Experts of a small language model: vocabulary 21904, a shared expert of 128 neurons.
Below are experts of layer 8 (counted from 0) of a mixture-of-experts language model. Rows are named router (the router's row for the expert), down (a neuron's output weights, with its number) and show model dimensions 64-127. Each number is 128 + 24 x the weight over its row's rms, rounded and kept within 0 to 255. Numbers have three digits each.
Before each expert's rows: "raises" lists some tokens whose logits its average output raises strongly, later layers aside. This comes from a sample of Wikipedia text that the model never trained on.

# expert 11
raises: "ae", "op", "ace"
router:102085170133116087127129086125117107128145133113113128093108167151114153139144124122127138128141097125137161083137159125104127171135132147135137166124093156104123116111138137127103118123091164
down0:128151126124094113141101141147108160105153150120110157104123143138150168118122136143147106125112132109119162164157147143094075126128128111140117136122135125131086121164133166137152109095123156
down1:162133104128099135160143130165094125120137156139104160094182149097144095151130139140124112109148103147106089124097108121110118138127167152118154142084134188140105155153096102160128122137153086
down2:088173127152123118124116122139162133125142123130129102104118106129126126085103105106136135147088147145108134107071095121131122132110105095158142130120144145160165076115130107141077152115129161
down3:129124116109143128119148155155143119142153148145161131108141140106172121152147161138106145137135146162124132098115103121127108151129150093149105184120138133095107122137147116107119129138126080
down4:145107121149118127098096131156160098130130123166174122163102136146131134117115114115143173129156121166150171109147129133134119114117130114128134088076173142114138137089129086120145107142144120
down5:129073139136116119103130142135135109152156138129157135152144116123105144177133108130150114144102140099134157123156167123111135139135111122149135109115114067168115124139127185075110125159129114
down6:102128108120143136124154155137092128142179133146132159112125154114142103128119134153151101131101122136159115154141132165143128129111117122146117123174129154131162101163142147163127115099108150
down7:094182139139121126106119083106159144124152131118121109116132130134134140129103158172127109154108174134114120122103116149159125151116112102105123119177111146105130119124158140166109110093113102
down8:135118129144139132137122135148125128168110121130100101104122160176118182097084127119133104116146104111118149126138120124135135102115120113084163142111153166110126128120101097141103137130126130
down9:124119110138096117177143130133141125089175117099134085135088120121081075151102101111119076096141112121149194167076125179134155179121135141112150126119131105149137157120147087164157108083129136
down10:111101106139129164113085134141151144118126118091151126153110147110163182080150113144129115116112093069153135106159170123112107110106105133156153142102134086113081148092123142143116129119134133
down11:154112099114142127149167112173124096132061108142113109115106117144104148076094101154126127143172089104133165144145134117109137135124107120156124219120161098147129134125172141107143109151149121
down12:162135138151095117120145108102138114164164139154135093107133120154149081135117140090130074093131113129136119100183110122160123095124153099130147146080127135080114148123141151154107134149101142
down13:067108081128144181105142100138185156138120128090134141148093117118122192146117122175139109111121123121135137141129100127134146136139114156089123149153102120142141130137093145173154127137110123
down14:131156145129094124104121103089084135144113086144178116130103091122121151095126157106098124115126119139112177094169159083112153132118077128103132138137110137151147110148129125152141119096123135
down15:125128113169090111128147108187066127117108101137196134151082096113106174120112141119099109090133139106146127107149104097105164138129142153117161118129124133142118112094095144110099122122107136
down16:141128136118106121122096142117114118141133182108188100108114108133140154092121104132146090126097122077116171098140100119113129170153107098132094135068165154109132069119151150134154111147134160
down17:145146104124123095083162147125143165159090107120118139087137160109074107173136144121129126135108148172108132136127114156112099090143152133058151145152120137147089123113133158129161142139148126
down18:096092095121111128147067146139161128133131124128133138154161145116084141099143124078127147145097130117150157165076084111091120113169131170176121146119149088113104164141165141123154128108131122
down19:134098147148131095146120127119087133094140166140090141138103157163181130113113127103115164143141156137128132125114148125113154141123137138125132083124155159077138134121105132115116049154100114
down20:133170128122143174111162106104117128148147146063129125136125143124149130154122162152117127112095129117150137105131143111126125166159106153091129155149082098143118131135128110148130121172093119
down21:093100112142130158124140142128100127144140110117131170141084118113123161130109112143130162110144142114135135109136135137113156160153122148095136180092148072106147112143153131137137139111148162
down22:108114133123132095115147125144152135124121084108123111154148094132119117146119081130161122133120163121131164118090143118150095157130125144154164158100148119094141154139190064138158095141107159
down23:139173129161117118108167142145126096123140119180113135120132149120133137144133103067139130136128098160149081142118121098108103162129117154113124098133163088108119132136129108111077154084136112
down24:135147134166147109140142101188153106127112085093129136135133104115140105126100085135125135114098101110137122144122116130117157156142088141147118172103135135153175147132115100119121134157124162
down25:139122118092131184110130129122137139120118114160125143148096119093107130127123168126116193124148142123138131133098150136112110160134154169132123164110071135123142060169106158098154126169098085
down26:127106130094156170141112105103151141059148168110100181107160155129157136143138144067158132150155120143138141129174108158101129153119122140085153172133133123109088132144169105132157133165115119
down27:132165127126137096118169182132117146117120133090145132109089182108115118121129097108097105146152117117125166131105109154126144066159126145127128119115146106146119154101117102136127130131132129
down28:091132118111151135110173136119127103108139108071164120086127115144152127170105104158116132091141100144128137078085138170101103109075128179157134164077131144103074139132102119143109140160120079
down29:109074132148092150127148117103151163115124142132125109107113186148149136128158155165147119112130166156123107121119123113143137136095152090104157081124082096163139105147110145126111122121109073
down30:135154127126114139118119165137151081110117111117126089088153172134094161099142146134094186168117168160167072106135124126128115119159168147120161146111134161136100120113100124115122136147143130
down31:110135133100154111137127113119140120109150175135117106109175115147153116139155123156128139109157117151116142126146118118119125109165102163125149191132136131066156107104148184088097107141098145
down32:072097157086146124144139130158119145134136126103097098096138110112084125170104124133141150124151162164092127142091094121149142121130132183138102108176076115116151084145143102141154140111124156
down33:095108144125158113154174151189133142148133111114133116150107138164121121111139060139138129098130153132132143146144098072119156132130131201083113112083163134140137166107112114121109135105144114
down34:140134126170131142111124155104119127109170146131157093119162114147128148059091124114138128168165096112135152121130157143175114139129095164130164134128100099143157112146139134128083125076177172
down35:179073100121116118115105132100101151154124124135152085120136176106121158140183134126138106146144160137098121122121118166109144133103150127122136198114114129166147132130164150154146078128107081
down36:111112114123161124100145134191108156140112138109139145115132110120146132106139150114124139138132111118116124108098089158118136150120088154134104134148168120103136108097141126141103127095162149
down37:136126124095142107138112142152112104091125116084151078062094107129140124140113137157115113137118138103111131150119134116132146084097095120125125143125128123153160100113138135142083185139106151
down38:094106159129126125125126119104128132108102141123093122160128126144114149142121109129166121110126129141167080108126090141124122099154177151150125096076113129097096141109093146143135149144156142
down39:106148104156139121135125100095124144080166088117178123105090165100148103110141151132128112166181135137124121097175139090169146110095106127156126165106164123146157140107133130131163146119109147
down40:148100102060106145118119108119078157124091089119124123134160144160183179166173142165074138138165114118155122110134150139116126157132202132139144161113120126134147159107142195147133104125093117
down41:126177122116117104107125142144086107135151081125109130125130144173128128091141153094123110104181096093147126099159143117105139100131142141097149090133115120155119167136055155122158121150167145
down42:148141078155094129168110104122166136112153141137136107106136160109109168119162142117113121115096133110123157127157129145101127089106133116131122123089132137141096144141128130113155136116120125
down43:134119198160122115093147154069154144117129177158119151117126075165142100116113133116146130115103146144121098145114128151156116130092126153084129142134127132087181100173116182125100172124161113
down44:172083166135129105152128157092101095119171119132112149131143134112140105069134106123101119150145135120124148085109126093126106114148088111141082106130103130152146143112146099127110110113131142
down45:145092132126145111111167123145124101153108123122086092112103127166105146139137139111135159103115112123122121156141122085126166156142163149142129177142128131183099129128159144095107120092143165
down46:142105188107123115132142136088122126110116114130096132151130157157171120127153141111106124107132147092189106120129136126154173084069145128115125155068137162139131125152131137148099092160112093
down47:082154144093157126121108137105119099141129153122114095112074168148183127112102132119127110165130172109133159094147195123154147106110114123121141112129138125188143114104082158102142116152118136
down48:086128059108105141163108133126144107141130120132103093117163130138106129117131128102110193136146128146126130159104147137092139133137134118141166180136149123137067116121124167115113132123096112
down49:107111087141159147147101163144142149127100142124132141103147120143125160130107151113110090144142144135099183166092119195083149137083169165139147134149111146152087127130137130131174124116102118
down50:100146146197117067094138103122085135167114139120152143088109135161101097135101097129189109148128150110121125117084145159091131122145107127168142141138128128111114151158131150160130121104094134
down51:150120151126097117134159154074122107119077161103102127138075088172138110120135147154152128122114147133119120149118153150096152138130120124153143151152148121083149115130113128125085118090117121
down52:116124141124105117127120097125185110168095100106181099121127090120119088123116092129153105125124115129134132114158148090148124065157099100125115090095157122137117112098109147107067070156091110
down53:121139152102128116147097136134128164092116114151139135112111063144133119128048146119148088151134145093104088084142120096116130116117102116113115121148131133122141126092116118097154115056130177
down54:134129111132144129155151117146207126132124140151121087133137122121158146139127138143140122142114121092161102143078082127119135151108155124133135126126129154140112124144102113108131146103145151
down55:037117109141130113157171105112144138160106153148113138158127149126139169147099144169118176153148135117139095103094138085155114147128119089154140155136102153179127122136128122094104110109096091
down56:113132115157130105107133156097063119120117155156114153127103142106097143120105151130144115184105126160103134147128166173173130154171114123126117145179138121122108124139134108223144119083133124
down57:151106116116125139108125120148123129131150163123123116120127116148149147140147178089119143127132102109165108102167125130148060157131117123140125111130138127129130151135101144100121157132150136
down58:125125133136132106145112142142145095121141076086130119135159109145164115110120114127113167167115097099125128138159125195156166141132139152187129109153142071155125134160144180120134158126135118
down59:147135117119118072109096112102113144113119138135061167134137130121102156068102176118127118132084100160118113147124144097125134085154174124124092143089118116076160122087157087167137114126123141
down60:180172162165137095106143119176150103151131114091137134100165108134144143101090134137076109100105128123123170118149124192147120116121119127105107152135108095124104112145070174145085100137067149
down61:104143148139114144131114120106147126129139113131166146094084172150156118119135098091103128103135146153124136090147149154152102116132131132118139136120094138166113144124156144077144122128108119
down62:096130115136137146120134173141162160102107086121132130087131112146123065167129139125093086150149125126163099116163109173130153158110106134132100106125143150176126102119143137126112131143128104
down63:116148104156140170123146146139107088100110150127100098119138127110107099103134124138144149151197127149118105101142097132176111122083158127141155158146130135126159114114154163080114131123115090
down64:086153139133137152084115134140091144136084123158110170127164106175089171105130081169123137153117157144160126157156182135139153104125134109126107108105147103153173148103154111149140086141118106
down65:116142153141076128092124129152142114170139112154194114094105112175106151136116085127118136117148102111145141136129060093124108093112146120098141117122144120136153164119103156131106125126161125
down66:117149147114103151145089160133109126126132109138083101144111104162141120167118093141153160147140148154144165110131167156141129111126137135137129074138101126103103116139148150116140112120150142
down67:116047134131186124106072167133093140138140176109130110149110146128104123172111130151131115126105131082136096094115143147179113147104128138132125128127115129131132116182128145108094092114086123
down68:075121133170102108146152115180131140135090179108103147108160131126106162116080129107163146112176110124098109135095100128171123149102135101103116123135118102099120109136131105121148095178119161
down69:112094104132101110130141129131144124114145171152101113136122111184146123167108165098141111126149130131158128108093120127116122103123155150119144132145117147122092150170129126143107085125115139
down70:127111089114104102113130098111132115162104109126122131119143111144126160081094091126109157136138152119145130061147087153121121127131117127104115151117166087135147119124116091159139077102075109
down71:096152080139101133144138124107138171152131150102102159091135128139169135121129110094199137171180115141143132128134129128152113160170126136131120093132123124128150102114128124139127148103129092
down72:120156143102062121122148133125089117108105131128119139084129149115187133130143141141124157143145129139116129088154140130134112166135132105135149144128168091129150105155116155131120178125130121
down73:140088111138148110112074142136116108095134112131139130174126137115117110133159135127179148101135136150119161153120121148120169125139116106157138124156123116142110126150151124118112113122131147
down74:107159098138089171136113123126141123095146133119153133106143104149148187119097109126104133129107141131073143167133128106147087134161110146121126137146119157104137125143138130137107101056085126
down75:130135129141108131097126136166136106120132168094134064131114102111120132135169126163105166158130116120134151146101144127133114135086128126113115112106105104130093157114116136130127111147104109
down76:128151075117161098118138111085125136112119204117109125136129160149127106120146143125156171139152104151099126096121138149091110126146127106151112122154147121133156099153096174125110119119132114
down77:129122148129133124140129109139133106183126150083109146087144152154164117077132134105179121121112105153164108123134136144140150127148175133114129143126129150098179140144136128156099122103108178
down78:137182112139117133079117138129128124165103127114121108108138138122156161099117127131114092123130108120121170136071142121097096154136097148116099146154123103115152102149116071171113136088167147
down79:145100145127117141120147174130123163135131158097133130162117144103125100138164125109153115141112147120093137120139111139133141149131102150139162145157114133122112126119097145104132098141138154
down80:140084115092103167082103177129114116128119114143081086130122171165135175140119165124136122137137114109121133108171140091136133098112148147158145098119126117105141152126126117133126152173120124
down81:151159133140098143150089108141132154177098117093122173111135137094129126163068145164186103109143098183083144128110127115138137124152091154098144132143139111133128132142125124143147105107137148
down82:137148178142147130148152114107076183137140089176162108112109181137100172103132113121119101150176148138112147121093126125092134096132160139121126122110158148166125151099131147159113154135126101
down83:102137072137120115099129135155107139114134134166156127095129138132158088120139136178114080111112127134097101132110160107121122156144112110110107121139134166123132130119080118172120151092171201
down84:089125125122160107155162098131142111130130114120157088129139167156135112124148117121144089101108085085139135148141089154106126079074164108121160170094133104142091099117153140116108109132146134
down85:110131118124182173134117133161115109156143115124126187142093175149140103152142108155171086111136113131106162154156126142122136083093140137152128141125140162149159124162100111156103132105127106
down86:171111142119119139176118104160109142123122105150172122171096105120152117107077125051148117115159171128163150121128152138135092150086078090076096098100136107136139109137130158102136102158108116
down87:106138128107100135126164108159152134116108113128120117154152160129139137125131138152116147131115160119128115141110069132158133089115094102134078099113102146146084154116115118106142173141093133
down88:176090162154109150124080147150138125145136114101114142120122088112109175109161136131127155108125127072126120090144128130119122117136091136101141194131142125173103115109153126183130161090137146
down89:121122168093100133145124140188149142142129162119116142098105099114096113131097148092165087129135146124138149119139139116131121102150112120085154157150119154140087156142136101125080131120123124
down90:154121133129117098090117153145155100150152169155088108143085116096116096144131110124105151105058156107100155135115133131155147134125130114156117155159124097124143117129155101125167087137178151
down91:082100093162162149068121115111132137104166129111110128114104084132131132126152128119166153102079091139120120109102117099098087129133154118136099126138124134084113134112134146172103098159145114
down92:126150148133083110126051157176119141090149112128152149130165127134135159123125145126114118109161121175125176115095098139104132095083104108101113109116147121046110107149121107127106106181093136
down93:137129116127104111125107122158111113163170142159096110085178169125143142144111152104141160123152182089162149120124157070113101152130125114117111114102153146122130131128146124146125132095075124
down94:141138136175100119138127143168125122151162178176139165125093093135135093147169135110156105098118083127136126071131103135097110140150111163101118139166112136158096147103138078130133125098140117
down95:100139130112120118123099122124094124106161048109163108136148122147107154179136093123131116186124120076155070160085116120117129102120165127148112125088133132180119156082143162141115132109128094

# expert 13
raises: "s", "w", "t", "ew", "me", "well"
router:119128150177108066114147106112148085133133167124100165095101125146128137142153131123126095134135084145173150093161124159120119137146125159157138154115132114120107125083108127135108138123073112
down0:115132130124115112123126179109106165139116134142135074111176115106106102093097116132132161116134137142171110155138115166141128134138095137154123107136117108107106093166132164164106141134108171
down1:081140105135117164127155120160107074143133183126137139136098145076146168188147146102161124182149145080154116143102148093159140145094113142116096175105138150133094134112094134139137147124125159
down2:131093145153123112126133123136157134131131166107160129127148152085123116153144127132156098113085166150136118129130101167183124144148136119192163129144145141102128061142154119123132105142094081
down3:161174147123123100111104125143159186138132122133136161084150113124123180116135104103146067143126127149123112084152128129132125114109100133113123135144159128104150124122076141098107171158132112
down4:145088136124138120104164179140131114121141100111147163134076143138114098094143116129148148148147111163092122155125163139115132120097144114123114128130095175166108128112139137122144130141169176
down5:083137127094134138100118098102159122088103176157078086113152129171136112105173093157166137124141098094159133129160117158132093134159127135123120150156107136150134108122093161116107166106090131
down6:104133135128090090137135110122144103134137154135095136129160139118089081169154120135088112125105137150139117112143141120085142123160126092112176117159178135126150140156119124142146129138099109
down7:114131112133129150108123122135100176142102144108168150120131118117131085089142137136151114128135134068077137118117110147170070172140109123118083135137132135133129148128114089149078148111125084
down8:095099112122115108095125133145125126173129141112136084135157109159125117134060114092138121114153107127130166132117126130083135147139100180173103156081115118158137120123097124185150109123159140
down9:133121148062142082124145142119149087112115115095148146104115138132153126142141134148107163120103093111122082125171100129145132168127102118147136154139125178111145129118106143119110133100106114
down10:131128153134145134120087116112165134136153133107102123181091205124117147158116161153086139154122146107127088082147128132166141147161151142118133117145107153121103154109116128136112149131087085
down11:121090142127123138137131131132166114091155142148118083151110148081126095167114136134168129140133140124108129095108141144102139106109134111115120141102134137114156100158128137120167084186164115
down12:125166127118120128087116172125091110134062117104155096130159202106107088140144111107116147113108137126132119119118177140149096141119135112144137130077159187123109132148142151156155144119133129
down13:117120137137098097107114120158110136121142096087097109140129122089085073083103129113091144127135150124129183115113171125149181129160120117133127115092110118140141135138139163090118138152102146
down14:118118117180144112107151080143119155131116143148141121122133130097144158124185103125147160095156126094140114106108165137149154071099144120124109131168123110114121147134159117157144158124136104
down15:110094152131070144114148103144132144160158134174143138158151125137136127109158110129133118060139139157142158127084124102120117162123100110103132112086178158145156128096110123122130095138131128
down16:144125084144140122135139092128119095148119143099105179108136072118142145140120147101156142130148125155135153154089110093112131131111108165115111146146164116136114126077140150107125103163125170
down17:126142127115156145102148098131106143082114141131151174139150170093127169109141131132081151101147152164164122139151072168122167129120141151111122093152140104083095115123140137102129155168114123
down18:106158086118152116112125151117135141121099183126171100155095165156139150107149118154078160132133117097091118121126140091157142127136110132133124117114094084170115178112161118156092122142151132
down19:128162093136149077152145136157108141129108133117160147142149093147105161162123135109178127123146086164108157125142156117137131144117182112111149143152088146139138124164179135063146142155100170
down20:106125105082115158175140183099148135109137137123105148071142117123150182155148165177141135109154103096174128167115087103132154120123169148152120113121110134149126107114127117150161100130168156
down21:095100136119103163091120169094096112097156130151150167117129121127127120136138166116129126122076103161124139130102087151095096161132149106120081121131118121134137112147123186174106133115168097
down22:118082161105097128115148139161124122118126192125146162135135118139126127152171176088151116150135104120095113164151131199141116157107132107116132119112131132154127133126092146104104163105122125
down23:156107131098120168152113125092146147139072136152185119080077110145123151145104147140111125142151115115150123132125127132104116165129104155167146075137120122100139151145107139106141154142083122
down24:123138125110147125115160176140137149144152143109153104142113134076121109141114104142141116132108195124116111114100137187125080110116112161139119138166154120127108144110129143131117123154135125
down25:092092178111131155084126137156150083122134132132111146106121086138141161172160135095103133111117122131142103139192164079096096136159123114132150128163104146148096146123158150140131141123130123
down26:094125128155130139102086051108143136164133141126131154104127120165098120149149135104176128168127126145110171129114128138094152134108108137127180141159165138108124127136122101119152126115097143
down27:093117119140118111127103149104122097120140121121124124141116133129137092123160129117108162146105112154105145127140155125063155111119095138112180141162135101122145154160143132181148137097124149
down28:142124123197133141118114134133106119133132140112164129135166149128132128153160126095110124133191119078099133160165113117130094123136171096111165166086137124129125145141115125147105147139152146
down29:138110165131118127113115169107090137127083114111156102128156120112110144091111124131096191119112152143138110152138103136146151100121097142108180125149120070102161132132136129178176149099117162
down30:138148122157101137162127092136104118115108141166118157160127105101158147109123142143116111162158138082143132162137143127151121143150185163103128100110124144137158143060095131127108139088130136
down31:160120120125110153163127110117119169123124102116130121142146113087091166151108116107149143129151098178083140121133163149163144120133120132159117115116131139101119102120153154097152111137113127
down32:105093118144123124119122102108145134146120133146115084117107106162148131100079088185132149090152093146122165174128139155115147116132107109093125144161174137106160113139125138096101163118144126
down33:134092154121116160150114097125128116181135115123122125144125137073126134126125149100126131107176114121144121121153135130088126136096131101111137099129137111088114145152150159130131110073153149
down34:113133118167110113190118131135133132119133185142130128086101132137123152092122141143182093148160107126106140117118153145156135136145145122114093169117184139126134124133137118158131187143138162
down35:094099164103161130168182116112167174106153099135123118124151116155123069095162144110138172152145049199117118132084138130095102100095152090145117108124098094145166091119176111145112097162123119
down36:091158105160119144105134171123165131109089151117139180162105106089153153105112150106125150115172089118135120136153100129077126147130109139075155127176181117156146148123117131151157139098109149
down37:135143085118125157110119105128162125106106127126103128130077124134121175080111128117104146116110162191147103129117166140099149130154109163132124126161171130150138150128128153099130119117136136
down38:100121131135147152139128104136133145128116148159138175095128127111125122095116135113139145134167127166130152089145107097127153106089114134135195100145158111114089104123158136124129127120102134
down39:128102137156139116109117094148124092126168106154134181115100146088085142146127133073159124142067139072107130138122169134134119158120113153109121168153106162097139134171115123116104107085095100
down40:154125131142146130123068097089132133149106112159129142156142129116125090114125102146154120172107153093100111160115122127158092159154124149157111140143177153138122147119134133182061128121131134
down41:097123078138117146139154141146133111115142149108190129093162115172138177125126186102125153127159115128106109117130121145138088113116093143121128103148136074098118129137090115190095165121167160
down42:111152114119129125126113097115149088119107124130152130139138114112122108123123095170108163085107110130112185099102168134085157142119115150139151103113147138123097116140118127158158107081131156
down43:141123131147157102136156135095086148108139127155102135124142128032136118146130145139149117107102133129137171164101120184139127115106143123132090167117138127118134090156117081137185094129109098
down44:134156137135139113083152142136148111136113110131129156154124122146117099083167110146101147095107121147120129145134105095090132135102096143151131104161126122151155131104100112165140065110096147
down45:115160107150092115161133128142109150104160143098105083107108120140156153109111114087104083099117121101117142133105098111145127117130132139114084146115166117121166093116095170158137160132085175
down46:155126116159135118147131117134109122134120097112101139112096136128079097100135179134180138174108120101115147128075124149133117154112141138143155145143133121131129145107133143121115169152136150
down47:125142115155137109159102117095135130152126138089144098115105142135135110132125133136115178134093117125128126129116144148189098111140135098140136126132172095114126083117103178147080125149123100
down48:124126141111140127105139138125141137125138137135084139137140131076139135177174112127111142155135147087158089150092171152165111074120126124135131112122113184130133121126113134105096115151123114
down49:142099133120143096102095141144101101166126097107174116162128124147143125121127130152090113119131118157159122152124131100133179112144114114128151128108117061139134123109142136170160110116123165
down50:131096130066146147111169187127143119060107187109158130088138138147112140117134143127112120126103120127146130140137117141145123142129141126101122128108150137080122095099125169110123161088138160
down51:145134085111172125125161151112109180122059075142140142143131091153109104116171151157107151116135109132144117120131126096161136142111137142086106098123102128123110164131100111144089137088163116
down52:154091124111167118095128155131126118142149088080146065160093145121119118134107078123103132107138171148116114133122170125150144107161128118131139129125139126158153163164162139132090135128169156
down53:142136147069114086130074120171200116130145127135139133168155115139137116172137163118158111172128134151129138126164068118094126142135158135114135157179084115145137109124145097144140094126149155
down54:149125162109141131139121112137184152145137091108097079127089165112139095124131119139151145110113130140157117139160121076119145126114139139160160101070132086140122108167158156166138113158130111
down55:138113122134170165122159135190138108094112104120161125139129115118078135111116144116092110110159126100097128124123118117138136135095081142180109124136121080113128151116129112106143101120130095
down56:097146101077123101127119147156109098130100161113111096125149131174132110134137105139138103121105116143096146095141160126144144083108150089165152113140105097130109139156162088134169101177098165
down57:191116116134110139133109124121147101140119147143132111125151107115094114103117149133126135138133121146143124126155163114183082109120134134136157138103126134136108094114168103136173127153148145
down58:147145191112124105104088161181102113123164111092147093106163125159117151148151119072101122138135131164150131098103140110127151176108119160140124150105090114110131167138126133126149141139098131
down59:141109125150116160172120143142121123134102118130123099111145130122101110137152150158122142143184123123148159132107136118123126087132123159111124119124126104122128156179159086127179141120134113
down60:081130095142116117115123120166106161139128152136095162159160089098151131132089138192110159098114137122132147167121112141143098131144124162153108121103134153133134130122122138093166093122128133
down61:128139100133100139152111101122129128143157112171149095139089179132132094141133107147143092159065155126134118111150155140107166114101101128071162097108147125142120128124143122121155120118102136
down62:124122098132107149129089118094124119137118105164153076144116126111116087108155108130147151133107079133125108110136165123096152140123154143093144123148129136162106141093137171146172119147120093
down63:099135153172147155133086168096134088141096131165091153110156131112156150134146198159143144128141091131153140116105124140188155150095139192115154117145099121125133133120109152157169128113126161
down64:128152156141127119127131117103098154142120141191101108105139123102107140076112126159151153128191140120140131123153174141100107147129121085092142131101166115150177131136120132140161162157154152
down65:142126101106111141150126145137138106089122101144155148094128103120092175115121122139136102131094156165153146127092163183127138112181155154094132159142113206132096127109135099092139144175112067
down66:159142142145143149166137159135112102104062152123189117119140112164061164112131129179152170155204116160122102109102172152095108137089107098089143110116111107133095134137147041162160161159130114
down67:123074153086141103120117099104149131145107173172168128143113154121147166069105130100144134116103169168140126157104138119120163122180117156143126138181146112117124119100127090127154128118129146
down68:176109111111137119138122127127155135126159117125099082114107153153107135137090119128105136113116125174111157148111113177102157144146121131149113145136168139151123112121107151119111126149124179
down69:112146085127163127146139131136112124109146131132080114100056099108107141181123086111115144154118153138121191109066130147151109090117131142135104094113107135148145188125134120149140123120141113
down70:146092102089164107161133162139144115114082140133126088114136142138101118130116159159122137133144147102158123133147101138124148116130148136083114119126105089121121096162082107123142106120148151
down71:137105132113133172145097106133095113145084134132128078110132119118085130092148094136108152128098112123105147140101126150082149190196084134086134149130116116137124151164121129164126158150136113
down72:128147098132140127126128147151088144099112141163151136131181170149117103119144149133146148114126124099122138163158154146091090134179133113107125122143161145126120108127161170160108093157132137
down73:116161127162138111126135084160128135119124097106162132172120092102136134123115107144134121100189124154118076109138054125100103160102127121146146159147155158162134154121152112089124134118115059
down74:173114109123111147133140139127168113098124126145102109120104152119135107133128149160134159102126133115096147117132084151151114092143111138106120141160119143118126144132130093129182160088140118
down75:159126117080133183109147119084103094112130097127139126136120112167149097125160136147171098122120130117121127123134126158141122139120120119161125148135101093179104107098154119118127109141107137
down76:156128076098102120149130095119147163111129150115146095129103118126140124139134142145095154160147123160144130091107141104105116129133153121114147110108166087155117106110143127151109110131137110
down77:145129122068127145171156119111110119160119116149115106111107158153143150142105109164122122123120156118137154078158110126161151107093106150150172094110134120146161128115146119110163104118137168
down78:141113107125110129129164146114135164063138129108109088148126152121093149076085136092104132125185117139117089097156156162079119116140137120084112122115160139110100104119119122143121108148126123
down79:103124127126118144118154098121103135157123126129088107158158141140136116133143103137130132112129148120130152142121104159160119142153091139128121107138093165117148150114150140133126109125101129
down80:128114115130117129165114094061116131133145148126097103097115112182125127173120142113153085140130088152179126085142110144147103142156139132101132109160181123094124103092106123120106124161111109
down81:126126101142095162122127059098137130152134118142152181115156072177152124078156153130091149154145122119127123105134105116136113147158097175105125110118127122132138149121130147125129166149119142
down82:122141177113174112095141101133139128142137083175086109145117156159136113111154138130179101122134133137115113151140103133063123126136161143122093145147078159119094111152105125150127135131144126
down83:097111122120157149167140152107126128129086124156142126174158142133123146099151126160180152161108114103141147151097140129132147137085174104100107144164115183120098124127145102131152141142141118
down84:100098150145136114108099094095128149142132134156111149140142122083096128159152085133148112130123100099114123119087093111124089091133138142132147168146129132186123157158123088102172094111135081
down85:145140119121118129182094141104097160111108155119166081111120131118136116152104103064083139160140125108131099114114178086146140135129142110133112148137136163155137130160155169134137154099131121
down86:146160120124135130093108101118126140122147154092138138143172145123146144130147152145130123134097140099120138107094095112138118163130143161133099167136138117134111160094107143133097124131113098
down87:101118086126138134114152104120150173152127125149149112145123083142136108137118140186117126082119119124137179141101140119134131071129135096112119114136128091123109119126161125122103128149112115
down88:136113130125131140132155140163127165118117160105146119143086129144101111151116120095138122090093121117103101140111144108153124124129105108111111148138126162123104126130136125121125108124113121
down89:127122121116113109104117138115112104131126127117135174135083135151146178139137164106134134176133139147123103108138182125110182150127113160158148161118109148157102134105119156147178168091107138
down90:068149094132147105107137104145136119151122156087155140129120154089148183164146120120122113135162137127127126134128160105127156073132147126161161141095175110136107108183110141085100118124111118
down91:113111122116128176097112161090135156105151161133092097151094132103163160086137101158134141124140138068094161120129115146130118072116117144136152120167150114134166155131131114125123109125116139
down92:121171096148122123153085121116129114112125182157104141140105160126151131172133114130098110161145135096147127109116138105126122153174186114122105156122141092108134178136149147177144149115169112
down93:135184106091147106103116127113119133111113124080083090115099131127119081142104110113131107139097141145128155125114146138088134106074124120107132117100176104144110110133125126144155117142112133
down94:158174158147144142140098080114086163100179126111151142130113089119121150095171163103120124139162154139125120141114135132124130118139130132099087104156087113141138076145116106113127160163089164
down95:095156112141160112112144142101112116164107139105151104188133170184120077090095121115128158086121188077121143127140119120142150124156117176115107144142152153137099154107092116120120152120133163